config.yaml
d_model: 256
d_shared_expert: 256
router_score: "softmax"
normalize_top_k: false
balance_bias: false
init_std_router: 0.0213
tie_embeddings: false
steps: 6806
Below are experts of layer 6 (counted from 0) of a mixture-of-experts language model. Rows are named router (the router's row for the expert), down (a neuron's output weights, with its number) and show model dimensions 0-255. Each number is 128 + 24 x the weight over its row's rms, rounded and kept within 0 to 255. Numbers have three digits each.
Before each expert's rows: a language model's description of what the expert responds to. This comes from a sample of Wikipedia text that the model never trained on.

# expert 20
What it handles: Common nouns and name endings after the or a, such as the medal, the device, the book; also sport and tournament table words.
router:129121133079151104131124101157140137132107165148099099134159136153122132083132103132114118104104143169120107114113142120118136108139106141069129095086141125159105093095179117135072173132109094152158106119122176104143119121110141119096158146129149120117112103140150131079131079136117161130157120114143162146099131094140111172102143128128137123112110062137117151098088130157148080132169095157129138117150132142130137146161183119132119158118112126114192161119131120098104130121111140132111159092117109136108152104123117108116127128127108150108109138134141171126162130117160097132106143122126075104143101130127144102130145156129107140155124181114140148128126179085108096112093137115146098133086127117128111136149102087144073089145132087090131105105146179082133136103137111
down2:122124117121125130156099110115076111103138111123145126119138120155129124105123108168118091161150096124098105154122129116081092083143130084098148122103135180090139118114121097134114139129111114123097073110157111135159119132114140066114140096120120180091074165116093141157106114139119117154109097131148161089102158116142121115113165144132120138174150124150147150081154095143143113117118150127108153155132100101075093111122135078094129124106146111121131089116138132130114125129091135148145107125172115151104123115119164165133141179104099105128123064176130123165170136072134158128168117140132111135153141122093123121142117116106116148069110126111088123149135145097113145086139139129130098083154117142140107176142120125134145149176129132105136130127113151157147131144093104
down3:125189117144119147152145062138131102152086096123108145145135144108131149106128118106152104113156106097117148154119181136162174114157095132132073098101124121127123130108123126076155097144176108159111085118089138115149136141116147117086159114141132128098141131127131141161076135129156170091120136118158119105109126151140134157128101101129156120144144116128152121097130123134195099127150129145130151123144137156103130116079132130120063119154110146158102151121123142180137092137134097082088155168108146127144112132116156097108150113127095114141138154123134159142118117132165108139147153125151143138094119174123189138102117083097108166125111137125137181164120121133141107111099129094115119122106083126135121115117148114126136114112090108102132115176070118126086131110103125
down4:131145124120122169126130130120140135188175126114161104107126135148080099126108130091139158104110113147154114126153115155149138123129103123135091171099122150086164109134116123142145159125108127138080116116135104093160158158132087150133081081090139097149098157127098106164107161113115120138165158133143125094143112134102137136120164141155143137117155125115154096128079102131122142147095105130037090099110169094106113137108102119157134146116109087109161130127121147150123148146118143127144158113143072163124080107122134121160131134141107089089115105128109138125134147141123129139086130152154123114123133121135115122103167151102131109110166106135089106146061117111103168116150163134127109095106114145123153120123117150112122157080152110152156114132191105124129124170126090
down5:091133139126060124163108103122142149179186129150125140183109190098102162165117129115138125123119091123119117122178118095134136162143145144123123096162129132131098125095160137141093139203158127178139078076100167110102130122117137130137153128144151160124098113137128123132109163157148141105119128129167097108154121123144098118125137080106187097099130114134160150090105156134123110124139126134128168122178121112122113102144120111092095134152132133123137163134104139120123099118126125113114113179114151103166118125093115137179136144108112103136128160144116105114110126144133116143105131113090125153130120130143109156114164136128131122114115141124158124149132146147161132082134153149085180131118138120170137129123167117149120154143071128190138118138110110087159119099127155
down6:155095091092118130121112075112136069172132064147135087147147135118106116094084148113168111129089147110181124130095163149131125154137094098129155116117084151149128160115105112150153131089118128078137126153122135132116118114075110175142147144135119098141096153151151124131117157125171150108132118112136133143155137125126161127166128126117127133128126146108114109157126122150098123113131133172119134108125134127130134170132182136104114120082155155125130106088171150084137155135093192138133156161154129124109132137109142137152084111135129108179139132108082151134139089135162121104092116138134115107109132085105150157123107119134135144142121105150146100140092091137142152158128094086144120150090130120116074165164105146085118118097096143105158083112126142130151116132109111

# expert 29
What it handles: Line breaks after titles and single letters in alphabetical section headings like ===T===, plus word pieces inside heading names.
router:123097165132194130138130144122152156114166132168101121140130127157121142126139152148122148130147165141139138133114106107156155088142107124140150118129110126158124109088125145127125126136117121104136116094106137147115142185172174129106141105164154149120077090114100115131113129124136140089136141158107156147126099117166139134113116174165159113106153109144121116074113111140119090118147146135110105091148122119137131153149180086125128138134101108150121131125125135099166131163167133137106143122145091174138154144132194094100164183131130137128139118147125148135116107116171099156079166110104094143140113143104147120076155133141160091124155139105131150113142162153151116142127206160135124153176167133105134129159075094133127128113139109087065118122137144100121143124134150
down1:142133099158091134140100143141116105133102156120142133123109116092151097127111085084165144126142120109111096140109130118126128167126107126094151129135097120088149086109127161133148119094127108097129115120120133097102129145114112139176148109145154108128164126114144180142103084117165177126103134125110066109099136105154108100130130122089160148124129123136103150192146107090154113139161147099140163129117102086101159169096151132183128151137117152106161151223116138171129145117119128110130128125094125142098119140136109143098097099139173111133150129077163117141131124116148157138138107169084107123096138151109140148151133191096093162118101146115162149148140119144144093164150124141114137119123111157150119120156121164113132118128143148134136178158107104141155140141137123
down2:123100109121100134148156138148136125101100127134095150205115150140126123128129143133149085154137150129153150178119142144149129095109136112110105121148130125088100131152125089103111127130148135129166100093113179136122128055144146158101157106131135118187129112098141105109119129166127101064123153121163106110142144063138114134103077118099106154086148143137124150154131141162136120136127100140149130141108102163100130159161133088078108083133118087143129146154125185095135104117133072119124120138113111158107122124112126156143142108142160139099106104151135167112112134143150116150142100082105120115126124116120136155094100147108133125166147154107147114146126147137109181115116134116096156146130177168163106142161151095148136091118128127112161147094117143091118126107110091
down3:141093133089172147137158094117129129109138133118126096139096119151137127148115151122131160131112109115125144091181121122126133099107103133104112127118103144123095084139151118136167069127123090114168146095127150132140109105149107164089118135158140179124116223078118177128107172122131109137101112124134146124109131134149135117105146119113118118111108139137096165154121116148135087141137127143125116153083118139130137110176156143131143086136140161122101136102118160142086155159105097080121130064106132095144122105142107143164155098093122116132131140109122126077136133121162098133121141129140158125133116144118163146149137153179097140145093126135149073124144149169128155080106085152119112113132151085146120153148167074095102094134149113125109109134100129093110117113153139
down4:105154124153156097179130158101102127131099130165134112119190141122109123124116139117146140149152135091147132137123120170077134110109107058128181100155121175115101094092132118148119154150124108137139115129122098134115116163153129114148136135143123107167102092092109093138124180072105106153139120142119117131118102129118133175125054122182118121114122092116117085126102110101159111134133127139116115124110156126139119155085165104154128106124156128141096088148154094106124122129149122146136140148127118169131187139117131139096146155098084115144117116151091145089066132108158147108112135203127093147117099143137151094102137103131139103117138156116108125149138155143085112122147158119145110167118120136148104136127102128144119124095135153136138097131142103147143140078154112
down5:119141126133144099158102133113118112189124129142135137122138162193112129126136136096104122124150128094118095122103120131119146118125131081098151115141092153096120109133143110158135152143148122110143137111128112169110168139182145112113128150127138138147119139094115130145089135120084099158128106095169123136100107148095136149135089100177121117113143123110118113107149084091171123134136098190127131118116141134141122136100145113148115124136120120140111073160144110100115138088162091144154110112132133160080145128129082134112178187130110093161166084102138097104099126113147143105132102169154117122146129164146175058084131091149126093113110109125103163132133173125095151097140168124116087155107150131162152132122146131131115121100181140129148113145102091123147156120125112

# expert 5
What it handles: Compass words and distance units after numbers in location text, such as 15 mi west, north, km; also table pipes and chart cells.
router:104160139109121119116138152152101117110134142153147143125147163161101107101098167109141142108109103168133126104132130105111169150146111086138105066145130112118088106102164110119066186116141121131160142100117146116090131092119161129114179132125089106102125119104158147131156098158137151148177150109167129118092150124123172132123103114113146087127129099135096142103125137158163129127121118116108095097170118166137146135146171153141149130151109158133154148097111120084099100093108131139103142095138139156119115083114137070134121114110171163107121120115131115123123124156107107126092164107104145092169148119136125098131123106131150127100122138130142126109126152128160121134084171102107133146086096139136117106158133086149104128162074123106139127130138162082110183167153135
down1:146159113118106105138096110155174109161116157137141138145086131118142129112150171112126120132180080093153123134128129120109065115144148129137103120132126151145074122120140131189148127112121079136114125108173133131120102125154134114134136140104103193127099144089124161130108105133151106147095193122101114122109165096105099150115128142141118156121140123165132114098117145163144114109155138121133154095119161164082139140100112121149148162158141129093121142145103111159131138109102105103157117138127118127134134110121128126111160112145139086176109173104128113131165148155127140091159105127124104172086095175137132135121128135097106092099108121148153076105176118104139124131102166094120123113150100111142129145138147174173067126118100135146155142148086117130119143180148122
down2:135132133094078074137126126104070165081124116131080147138126111140127140109134076105121139158187147100094121137132151107100137098121090141157123197076155124117133132127147173107109104159106153102165147149096120131127125145137120133092131117100093142121115084129160127149137108145130098128128075096112120147154150134150103121109097117131097163140098177063111132121110136150162131144126110129113103139126119106143109087163123113094108147119103133168100109148110107128109102127143095133111098144121137121133126176108154145112132140160133144125145114171125139078132101142079136105175110107134074146114141107134126145130075113094165161120152102149090144150137150147132126137146129141130137118111139167137118120093117153144122165117125092140097116146165091160106123078120128
down3:126116153117081104106075131142157156102141111127152169114129133128130163129133150161090104110122151127119124131091060131086147146158111140145168138159122162105155171105152116122127160179155123168092102105108121152144143144129171128127158135122137154109145092183135149136099118098118109129104103107090157145167115144158145128091120133138113096156126109141176168143145094130112119125095129145100119118164116116140130135137164102153150147146086116126139128095065100151141149121147126089112159120151146105105088123123097149150115154120131128111117082138075095113180117167123079134114152116110089129115136134119134146113087075132131101096119103138138107146145117144141152134140136105124132151062124141172104097078130111150150127155149134145116110089142140131149138154149112
down4:145127126117111099137136140162092086148135138173115137142097120131092100174126139139108166123133161108140141124161129115106123108098147096136155146142126125157076136111136118158114139161155130089101121107132108107135150137147108174104137155097117136099095065139147127143141124076125098122128108133117112186173143139169108107120109145165133088108120129120137163150103109144127139137148167124122097098117118139161112117150103111174155115121114127118113149096115077143119101104132116103119116147100165081190106175144123103164145095172149129088133129105114143072117133154081118133153104106143151137123124108158155165100107093152116087109138075155145153141139126140142133116108120085087110152113148104168123119094134144153137100150079113152134091151100121148166101119120109
down5:137154112142147137128105105173153121156141127131111157094138103105126084139150130106134118098135108128135084132155083120185111157119118123100214052111106144121158167109117120107081130129174114151112119105097117105116141091110138107152172135117126140125137100117133148163111172111125145122149122114130113095088113116106110146113137105132096107213105147140150157135133121189141129092093128079116123127148099136134105157153166136103124117122087127170171124119126172091123109133154166168117081124145143138088142115102108150157135139114149104121095176142102096121164105174128161126114110124105140141102137131091107132123174121132150166152124138150160100122113118128133116148104118095170107118157093132138111130123121119147137105150128117108137118137138122114092150139120126

# expert 7
What it handles: Clause-linking words and modals after a noun or subject, such as which, that, who, would, could, to, with some table pipes.
router:087076119092134155101133103132089109144115142121080110100127104106131155129121121121134106098109143126163139148162102080118096111144122101110127120121181152118114065132157089149107166175118103154137115101078139110149159138123147079102146101114130132101091129133117154154132118082132163131132086091154161133110124076148065188126130138133151139103120111128132103151107115116138125103095152089111101122115139098141133161108175112082137095162149126093132117148144129140150168124107142134120160140089155141120148084155109107165137122104143154137165151154123149110118152133167100113098115168118117110106137077096087127149113127122129116124141136099141192147091122118140169134125110101126150146139113161121131132150111093141111132128158158097164116142141115108142127105132128
down1:146126077075102106088099145078123151126124084106126106116109143080089148102135113134141133159129099146144139151109127148154144144151133142110136116131161121101130152143103129156112134117155131112160157115147110122123135146110096116124118132133142156119116100149093145139135105127101152142124125133143124085152135105155104157118137073144132127093154143041144133146131105109110128130149205143061137156134132129120135130192118132127154111132159179099134154144096167165177152151159130121100139139127120172067101107167154123140073129105078135147098125114134109115093146127159115169087139080123119129106130130156091134121119156130154115116136117141138117143114157145169138111076138152121149119089082139123133099111111158164095127141135134151145111125110109151117135137107139
down2:164086129143127118116142097134116123154163165132195173108120088139114147092137120150124154128125133184137151132107113155124131152132128102124158134147164127159153156114141134123133126114187098135070143111115117136088113145101110129153134142079125110110161101123102119137091123120110116141104102113101121064123138122091148092146107141137099086138109129166086128137152165106147174087118138133089123071100100131138128130113128139140134120109142115108109088152185129136177124106170152106101115176138143148137124169124108102143130128178153105108114096153137137118143151165136136100147104160058135135098157099166144149141122107126148149145124092120127115134112131123143110125149126075117110145115147125119092126121152118109139147134076105128109165170121125106161103104161093
down3:146121110177125150133139161160141135164143143146144123119133145116119104154119146104133094098102129142181113139112146145100054119158136121160118102094103138152155121130185135129164165094158066123079109153137136103100117118150199120145135129117140103133198101140083078135122121122170142145117144132109163122132140159153164118138137185139163110144104072158152129144133096100148117136110109141121128152133116122104111112156169175112146116156064136082105134095134141154144115085143144146103141127154127108113146120133156153113109152106146126110116198142166116130120135157161110087114136115129125124129127095133143153119119091140112125128130151101153150072126145119150108139151100122116133122175114119105149126132097128157120151093129151142128154144136163147121141132102127
down4:154160120143141134152108186115119147150154132123133183129093105174092132105117084163107165130088105156134129088122162149125079121112138115138139112091141118151102093142122124140146146130132124098114094105111148148117109102170111122114107130126112127178137112185121075107129104145112140135141166100113112152173134139094130121139131126115132118097119131077124092100113124116133135117115120131109141103190118155066089109201142145085094116184148165103110135106089152146125122136144116174103113140117114155082146117134158141152124119134142127083120129124159115152096147134120078151133120128182119127111186128155113099125125138111129077124134132147107151112093127129147099121122109127106140123129137103117147095131142098148125116142096109154186115103132127148089117128088126
down5:147134135140181135122135103144129137139140162160123123085125074130108111121141131111120164160108128150153128083131154146125167142106126081138073125142131116139120130178132172118084094152108098128097130112167089138171105126150108138111118126137115145108113088101107111122115171123126094130165156168158082142110128156111151145122099145118153103167154105153152107167144148179110158108116111109174100097120129136111125172109109081150169111127112123116135134143113140090114115160115142124142150139111094104160131182129119088084158111155101141113171133139144136177158162101113096133183116144068085109094148098154130148174134126121172132103124129105088098160126127135146120133112130125140129146145145145141136131129127151152143131121132130126137104143191153154156126140135144

# expert 14
What it handles: Commas, and, or, including that join items in a list or coordinate phrases, as in Auvergne, Mâcon and national and international.
router:147118108098144107127093122127129104123121164107120099093134099101126107090142111129141125110139123101145085101134109142087128150105118142131137163120176157142162134107134112157156162130177105091115144133099127125146119140153137076104095119091114130099131089075128159128149121161113112163118143089087142111146165126124131131132114149170134122101096122166136139073158125091134161170096142126105077139133124133136136154117168078085109129125141137123139136127160147175122146178158154129110153118142178151073152172165147115150090133111113108111122151116076112152163148094138152096086141109134098135139142115088114140133145150148095153127148140115176126121110141105160108121100138111151128080087141163151148130120140113163093134152118110109094079127115134143094128134141117
down1:143154176141167144109109130138131168142137121156110100159133105075138075160114112087108116116144130166097086100151124108091120118121136118152130150099121100084155141142114107145152132105161129098082152129101160172100139117130098120122100129075145146145122169079125184136098109142128124145134156134147128104154142113153117118118114170157105118145123142147088136158146154133118124123129134145149139103155161138106094139100169149125134131085098116150069116134139138144121128122104113119129122165137138111079120126116124122129139139143151108089106148123139156102111127101182169104176116150075092154137125161110133139107147175117124114140121111112128093113154126146170089119111131147114109094150135163134145157105154185149149114110147136156094164181098121121102070148113112
down2:125098094105126128120141143136161157127099164107144106076124134126151145090136136156153165140147128122127160135131119113145097176113103126138138131133133122141182126126108155089127122096131084119132145116097144149126119152092190077137155165151127128129154135099144107130109104123130131178056180134155128136183108104117141110138132112091148141072084132132110159114126124146178098148115099127143105146140138126126115106144155106108133130101142160120141139177132107161122145113116109166146144152100115107086121126131127110104154099106138086157160149102163100163109149104097143100144081156139155124156121146111149113133120154113113095107124115095161159152143193108163130129152097118168130091124119151153113168146143120139140081124133153131098111156093129113096156121167099
down3:112107148108105127118154151142163107126112124129142108131105098155181095135121127117117158112111147134103140126201128131132130105131163077123126119131110155161167132111148154086138147139115119089106132079116115114140168156106087112101150153116127170165118181148112100130180138121129134172101127144147138164173103110164175125122159141157118105151102141127140152133135136144121096129164135119117108123109080115098137117131158104153123123145133163108113153155127103137156120092087126158129170144137097139160131136105108066119158110128110148118141106145167134110106130171157107117199112090158109132097067142115140126125118140109065148111148123140114137150099133129146145101095132118157109143084143123127102132110083080141150151169107093111098138124144103099130118139121101
down4:099147183121089098086154150214140126128134141173125115194127080136144134159111147151111137141114123111156108124166129118097121142134152109118137114104117085135118130083154149143104141068111111129130150105133101107099148119067124140119149143167130159132135167138137151122156091076164149134112138112063121160140111117150139148130135121124121096162183128171141125146110126142131131109164142080113115086117111138115128104131128141158155125106126154134122095147132117121120151099116159142112109105151090116151140101128141104130117118138108118157125125090145157099135152154090104140153124138149143127095074141148140105139113085105109125127124158109203091108127139104131162101098144125125122132168098087113133127149093102145095136138126101111153145156170164138129134111125111
down5:128163114131122093142098120120169136111123134142109123135131132161122108113133137054134089102135138154144150124113129165144108137157176121140123135139123153085128139123182098116100113123155129174081084113110121118111149113144137118121090114113123140118155140155143128124105142107133118150099111152184128136172096136116107111103128149114167174157119145098129142129147168129142106114131094113125114147145173110126114093151161129124140143172118117126105113102090103181163111131132145124109099120113127152085074169196139160155121136110111122085150144093130081110111102137154098136090117089122129151143093148111111187167128162112136126158118136117129131119121179095144147137123131151143159136097121139156158131078110120123092144136120118172130065097163117112075117139126115

# expert 31
What it handles: Topic nouns in section headings and subject phrases, such as death, Publications, visits, demolition, History, career, album.
router:140149146111173128165105078137132146142141134106128107148128103132162155108127146106074136127100126099108106084144150128121145133152108157128143090080126104133081144101157148121070135165162103153164130103128166126133152116145124090095154144144178164146110133098147120092097132130110159077174142098088170124123148141119144156147084160125143116115110115096116132085108135157156113113096114147146103100154109160120117136098157130084160135115150170130161150121118172147098138127121141138102137155121124112116135101146123087105126125098101128136101118121123139093115115103157135112104137146155089101107114127101149167146161125165130086132123105112147118151105146150125119118093096155113106158102136132078114166156133083104082138124104104109092115120120155090082125107165122
down1:111119131150082087095117103154129127174074142144102112120109152111117068115115134109140107144108127137110103194132141153114110179165113161117140104132105119150131182168142127151118106132163095095092127107131122161128136125168129139130127139088167134151115132136169163123123114150143130122167113124138126135156120058170121135140075126137134125158122102122109166140124110142096132083168107125150142160112163145157151143098146101179134165119145107131128122150152091123115137140102151117168161115153131128134097143107096119111116104123115129163147135095122135118149080144134174134083122124107063176073103126140135150139167189140135132140144113125149127158124117136102114195122159137143114088100153130151140121134134143121111124094115130125094107107135118154138098137143125
down2:136148133115139130114138094170139115113106097135144125136088105145154117089151160082098125163133127146133136132140132130092129099135078092132124147128106137107132120140136133140142153151124136178139173165109089123143091081132139116077110151117150120163110166105115117071133117158135146128139137136123098108118144144054105151098137156127094141136137138110155126157125118161096156114109112111145181118078121107155133152097097142146127155111138151100130105170136112052117156108106134113152106082101131157112159122120091065100114109117134115137142125108128124158130159188121119153112129129146110137099131103130100082101153121150141182120157168138124165122114130125105110143152145130136137107119119153157115134164125133090086144151134107105078155106140177138123168111122167
down3:099145135126166135162135121129162159110111157124110158145119059109137126143141156092138117120148131164127163154154137128117116123151105106113089144167104134109093175145138129144105128127093169140117110103127096122164137144131106158132117128132139154155088107135105108154110110117090115120172131125121133114088159147073155108128085141152091133151132171140095146124144117121133121095143146101132133129106145127098059131168140131095135084163136137197129141099127103106129091137163098143139114131118076128137148116169144128161114167104094122114140108152165104103115124170107125132119131139152105137135105149076111128119153111115152105130103137119108146130161153141093101130070124135080113115129131114057127151141129132155140153147087099125107105101167135084090136151085144
down4:124142139126162096073100147130120150115154099133154138103154129142134103139141164124127135108130164159117177110113130125155170130141111098086135153124093118096158080121135131161130137150176079124144144095149154096183134145111098181091136138115158139138107116144137105148089147149094099135136123153156124098162138136093125101133143112166133126123103156138130137089102113118144135139148142114121119093093136130155089124170113137115183169164141120158135113103156154163136120155132148135110102131111126116100158132166086097162096149105124123141100101156096120110120086103144139136140108124112078133082128110176127121070135112106163134139141130124157140083066137169113112118133143124108122146120128131097112072090133151092114097149148148161139094126150129112119170138154119
down5:131099140135156107150144128166112183122132085159111133146109133139099092147134158092125164113160120138124105098162089130135098114097169120120159122103130093145131119125139135142143119147129166076166140093111150169113155128136131118108105216147151142148082151101094153120094118147093090119132123127119142145134100125132166129122123129114119119109112157100100160171159119146104127130145149091153110120088145156100139093150146152053131108137147105154123099131133114145120064136115130161106130117078137118111139138141082129088157150122115147129179105125156111106115123122131123171169108131123138158138139178104158124091173149180128133150093113158131117098151121149154147142132115152124141145149141093126155130131162129143112090113142097162157109131112119093149134118160132

# expert 24
What it handles: Line breaks and sentence-final periods, including ")." and '".', especially before tables, headings and new paragraphs.
router:125104133142127121110083161097096125150149131122097149120191122153126160123120146138115115100123130097157096139122111150108118147132080136103135133123119156143124160103108105169124136140158116080081120082130093130101087150176147140131122102136089150153165159146137131107151112154142107145132124124136143106106116143161143137115154171123097136105099112169148117112096163118150133132159140181117093122148143111097181130110119126167140157161135090111085080088126185139153142149168118110157081119144076149177121109152145137121124104138144164140106138127117127122121182105180157080149149107082133125100113115117115154143087154153112117125150108125149136146127126108109111113115148142158113109079109123143160116123115139138095142146108127179160101124138120161126106129156172
down1:153129165132119148158157133129090107146090118176119128093129082126139153135112158120109147162184154126108122184140109144119112101091159100107149098085129141181150131104110116151118117129154050155121157153134142111128137111095164083116152187148107151108101096064108096117129125128148126158108114118123145164103138114117103144142113170091098119121115122131124138094082158093133140111115155099126142120127126125147141136096152142096109092140134118125106100122132114136138141124147147120084113111138130137133156146149134153142138181152136136104130124150123165140154126163135125143171166107110154129098135123150139082132074066134123090141142146156130128123103149141144137112085102135118104136150138157104124169131075125108112097097095104105111146138120179090106116112141116
down2:084109146141113092126116079094128124112138138149126133120132134112104110112141154086145123124136150129084092091129125079116119140128088122166117167115115145109157114171125182138172154139132184112134119116123143162121154144168115106114075098106152134129122135145118156164085153185142121127139149133111118077117189111144113093109116149099121183179155121127179113167145152094137139115055109120134143131128152146116125111129148091126100156162111101129121107120120153123140099161124141140124106135158138128091139113142120144104087150110119132111137124091128141157154108099154166141125114092101081147107102134122100083108139141111138186101169098133115124125123111167097110124133128131099126140142140163124157132106155148119161141106117106127114121167128079114107147169100131
down3:147113144137168137138202079112122113161103132122098097137080122142122146153157120102123065152138132126080117138160181111173134133114136100139072098125110076118133130127134131104142140109143149123135133146077107119107169118083109086128143117099131109104089162126136141144115124116099107151181126127131133124098131103120136124135138124097136087154097132126128120139124061101142149134139162088119133162137113125120136093104147157103103106126142136156109098143119092122116103139087105159092126106151139142146133148091100096098154141148076114111169098150139111159141118135102148115139100171160149084150173162142142114148139118148138141149119133154056113168154130115149154122083116116142129138116124093106124152148113153162134115121122112098152151140089132125146126172134108
down4:143120132108102120159162160121125137128160122140167124131158168131138113123141081151111122144128139094100093126162123145134138131105125139147123120092128148116102082109125126117118131145077137121160090149097159124125151116139176098137177137132147126106093115148129113137111198104169148137109125113120136107149117146129109134151103135143173118068168108129104104119124105134148125138113111192108144132165124117114119130111152100084106110123099163127122142156169121120118116158102126110133161156144125106125080120097153132142119150111183130131096094149160187107108093112133127139133122150110158091129176123121183120103114089117133090117150178177158121124102129123139141087162142105132108155175202121153111129129118143128140112100121092095145089150099150124168136103136091
down5:114112076123155123113125160114124109126126104127117125125145115126146116096130140130139121117100150129151138113119133164115133155099156121115128150136032175122141110140113075147123119132168090168103089153129080089159125145150160140122129082111119104108111106102117124148146189145174134131128181126097129130109115126143105149121164157127094100078134120172123180144113100108166168158133136126145077134132163092136143127126105148110133143106168121121114146112118119133123143174131173116114100142123118095114100098146122132157147161116165094174103130106118160114151145127110112162110145152127122120128130100099151186099108114141134123146163163092169112089107128086137145113123129125144122116153136135129083087129094109140117136156185144099117118093150140101110155135091127

# expert 30
What it handles: Conjunctions and prepositions opening subordinate clauses after a comma, such as but, though, as, because, while, when, However.
router:128136164112120081113150146136111151105151144097154103109128164148086169097124106138089165102114158141087107141076090144100117082157114120102137085141136114121156116125172099110114134131142126129144130128103155118125143098094099119118087148125087117144129109154124172108166143162119112182080140113136167165164153115142136127134122133135100122132116128101111161074106167140124138135141102131114126113155131109150129148129185111097120172119150146113135097092132131095114125119132126161114113109110165125162160100119125132160140118090127150137172130094147110088142142095114122152113160127104115163111130109097103093137102159095118167153110153138152122107127146091138155121100088106149142121094143189135138151145099096121100146193128108151106122172142153133140123096087146
down0:113124149136158153150131122147141133146127130126135092145131100113133107141168116127117147132103098100142146106126137121083152149066137129103091117108139057205153152128142132129136132110115089092107114148131117158139141141129117090102139138115111123097111091093135125143191144132110138138132147126112127167149129124126133125175133169125184122126139122105105156143134114151165166132143102172091144148131162115145163105099114146115141136088154131155142124110136127146108124111133155148152153152099134103126147104178178162156154135138110130117134159101128138142138097057120122161142120081155140164176164136118116139110163109100134101111129123131164108130096152109212159141140094154153152162133084088115115125136159136142118085115116164131126123156135121139176115138099142
down1:155195163124145168138137128158112105088141168142133110177100128107096088156145156145093122129167088102117137100157155084158138117102095124147133124113167125139131144123121174111112125122090180069149119116099115191084135097141105140070132146154146125120085127157136128092115123112056123136170090105099130139108111152155131124139159151094131133129134121111132097150173095162141129122156160130135148136125131134141104160109132153131115120080115148133127118166120116107118168111139131107117130125106144150117125148111136114128120112140140097102125104132135140136108118085134081150161108111129158142163138156126101137114162110134136140118032115132137091161078137144138106137134143150104146126118130097130116103122146146172116106116135150126125120111103134112127113157131177
down2:100103118104147157093129133148107091103127189119124135117151137114136085096146140121100120141089099113099082110175117084151119142139148141115160107127146129153124126116124118097122142094098147121153160112093145223127132058156115127148140147103120089111082105151093136112143106142106131143100134103097108138123127109159126117157115149096157139117124126136128106143108107106137112139123157126132173134119162103114121165134155102089194159110142168076158120154129117101127130106110151127145103145121131147109126141144123163081123097177093148078103163159130146134121116126142134089132138104150119130129131104129088115181121120126150148105157126129154153138058152106141113172133137115147142125138093128089132118144096104136108119114100150100117137090113164112115143131157153
down3:130131119106152161137131114082164113115082105133121139087153138085139098116130163107141109147140113101147111130143128097152117146139120176123126172089064179109124109127148068105128125110092145175145103155137153094126133125148153097134140114123133104151080139154127127140076140125149112098120149149128099090122124123107171170155109132136164151101109150122103097105151127128164082157137128092152176158189170121118142121114114104126096122181104148127101142109139099143125095128102052130146172106130124137148094073140134122106127117137116095128149146140135118156149120124147139103130144141087138143133125130128180141084137106118162154155134113141116136138163124130117166099147123128132105142135161123117144139115125182099108088127159119130164129115106102133120164107169121
down4:151140097134214161131144091143151132061085200140129161145125083131127064149161137171117098130106107117093125155110170110161089146120127135133138135132120147149165137137112100120135130140102127101119089109106143121124104095124138109131123117109163068125137112113101125140096107136156116112150127115128112121066128125117145113121125166121126150160127126149130103166161096132145134085120146096146159163108194110146129135071107123121119128079065093140121124128104100133151164120128145117146108060100129132132102155144133093119123107141111131131142170096117137165153154119154129103141141150157120124163129129107123095141117117176127138100117148097123130119147135097140078174140119105122118111146139119122141122135146158132141121162133166103137135135086118125124109133142114

# expert 18
What it handles: Sentence-initial this, these, there, both, and plural nouns like houses, members, plus indented line breaks between teams in match scorer lists.
router:118133106079116135100113142145125168141110094130153117116131159133149111097087120095147112164165109127100133181142125160115109133124099149102155090154105154122122079164109144097095176142127114163184175122137135131127084146100107101137143146177113135111156131162116118083149085153121130152136127103148166143177148141109173169155175107131140147105115100126153123129097133112160128133102109119133128105158090138090162115139148158106114148143143162135168151133120123148123109107122101116100120130124135140108143094095160121151144130109142148149112124111103121101132136115147139184111113108082114115105100104138143117118095143129150154136140125159126095179082149167167154174116076123096133108135073124080123120159114118120130126102094173150148140133117114139138106147152110
down1:112097080079120114113157126204147081147132134160108137142122124109187097137147160135127136144119143119117130177154082139155163140097158109113184153165083139136100110140127119106106120117164087136150140130131135151101144124106112101127098149116133149085070136116110129149145153132140141151083117077111167102137133122109138151127138101137151123116145126111166151178155124125119116144133136109116161119122096127169133116092132094107120115141111114110155146159167140166127107100095122094124133153144159076152159144074144133108162123167160108117140134116116142068149115143154128069146125188153136110089096128150158141096129120105148131104142135178114137149143105130133135115107143108129127151128121126142127170140153156134144111141130095096123137151090144093150132130151134
down2:105104105121148124116147075138149146130104110113123139108103136111110146147136158154168142135125125135145141180102161146145138143169092118100158154152133130112076113165132123091126104168109161129109149128137147103164151112143107117098134106110103110100139108139100091125132174153137127107140051110152135116138122121137136162094118114150117120128136150114156155155133121080189093131122126132116114161109107130107134128150139097154134127164125157119157112131132098080146128114139080131119194135113102123150183140106114114083156148121096095115142120136138113162151130114152162120129112093121110162112128138101157134168133084104166132106141112133127178198115126114104136140156142117118110107114142187114111141184077122109170142116093137093112121143111093152113164139120161
down3:112098078080145135117153136129149116122137164166118141138139148124163108121155141137128145130080145128138143181149072100141141137091147119105197154126116175135133089127139129083144141158126112112146123116148163149130123152118126085130069164098126124097086144129091118159129148132142141169074140095092150077152115118116145153133162117117152153108131095122139125163130127137149098135109137095122177111138120108157135094110120105124125147113105121073143140179168120171105102111115108108120142159126158096147184153096138125116157095147141113088162130123118154100121117134159142090145137159132134126086083139127167130102138160102133145127141125138118143139143124123133129100159154100135122141144117133135114158143186147121131102147144150097151154165084133097148146111180133
down4:108120149154194141154104103137147101110133167117105078140171157118136101172131130146154109109081115110111126120138122128134139089089122188156111104146141104126145140091134105131169114160169130152101137141175138087148135140129154158192107116158141124164144136159140121118124156123110120137143119141146108098095151142104123138140149120183137126104151096148103117157121105147120135134165123110111112147176126108106136121128106156087140113159089119147140102102127171120138132094123143138132110101148103087150159101139177124131122132161101115144152109157111101133090126104107131103168129150162122134155112081100078153110125112125106134154100146104097088114164105123137120094186122129120160093160151074096169119129138133165134121140125128125133128152124157161151137108074122
down5:107113174103139159149136131094137158157126139143114147082158175144117130128171111152113090141121144148094099146129150114129117110094169146134114155091167175125164138136123146103166147131123146098164144167154166120128130092119168107095079121106113100107089124145117101190121142109124145145182125175132095108104119119134085144111089157149148112115156087108113142160149100150134140148114109103062157167119149136190132119138143121112100126090095117171129136125132093134108086114117121116136140118120127130121126162154144170133114145116110099101136127138163095130100118119105127113154149139121094115165147170123149103065130124131120167147129116133121114088127137110122139096158118134130156150147131126164105150107113163142149095133154159081160145142085108118139113131115151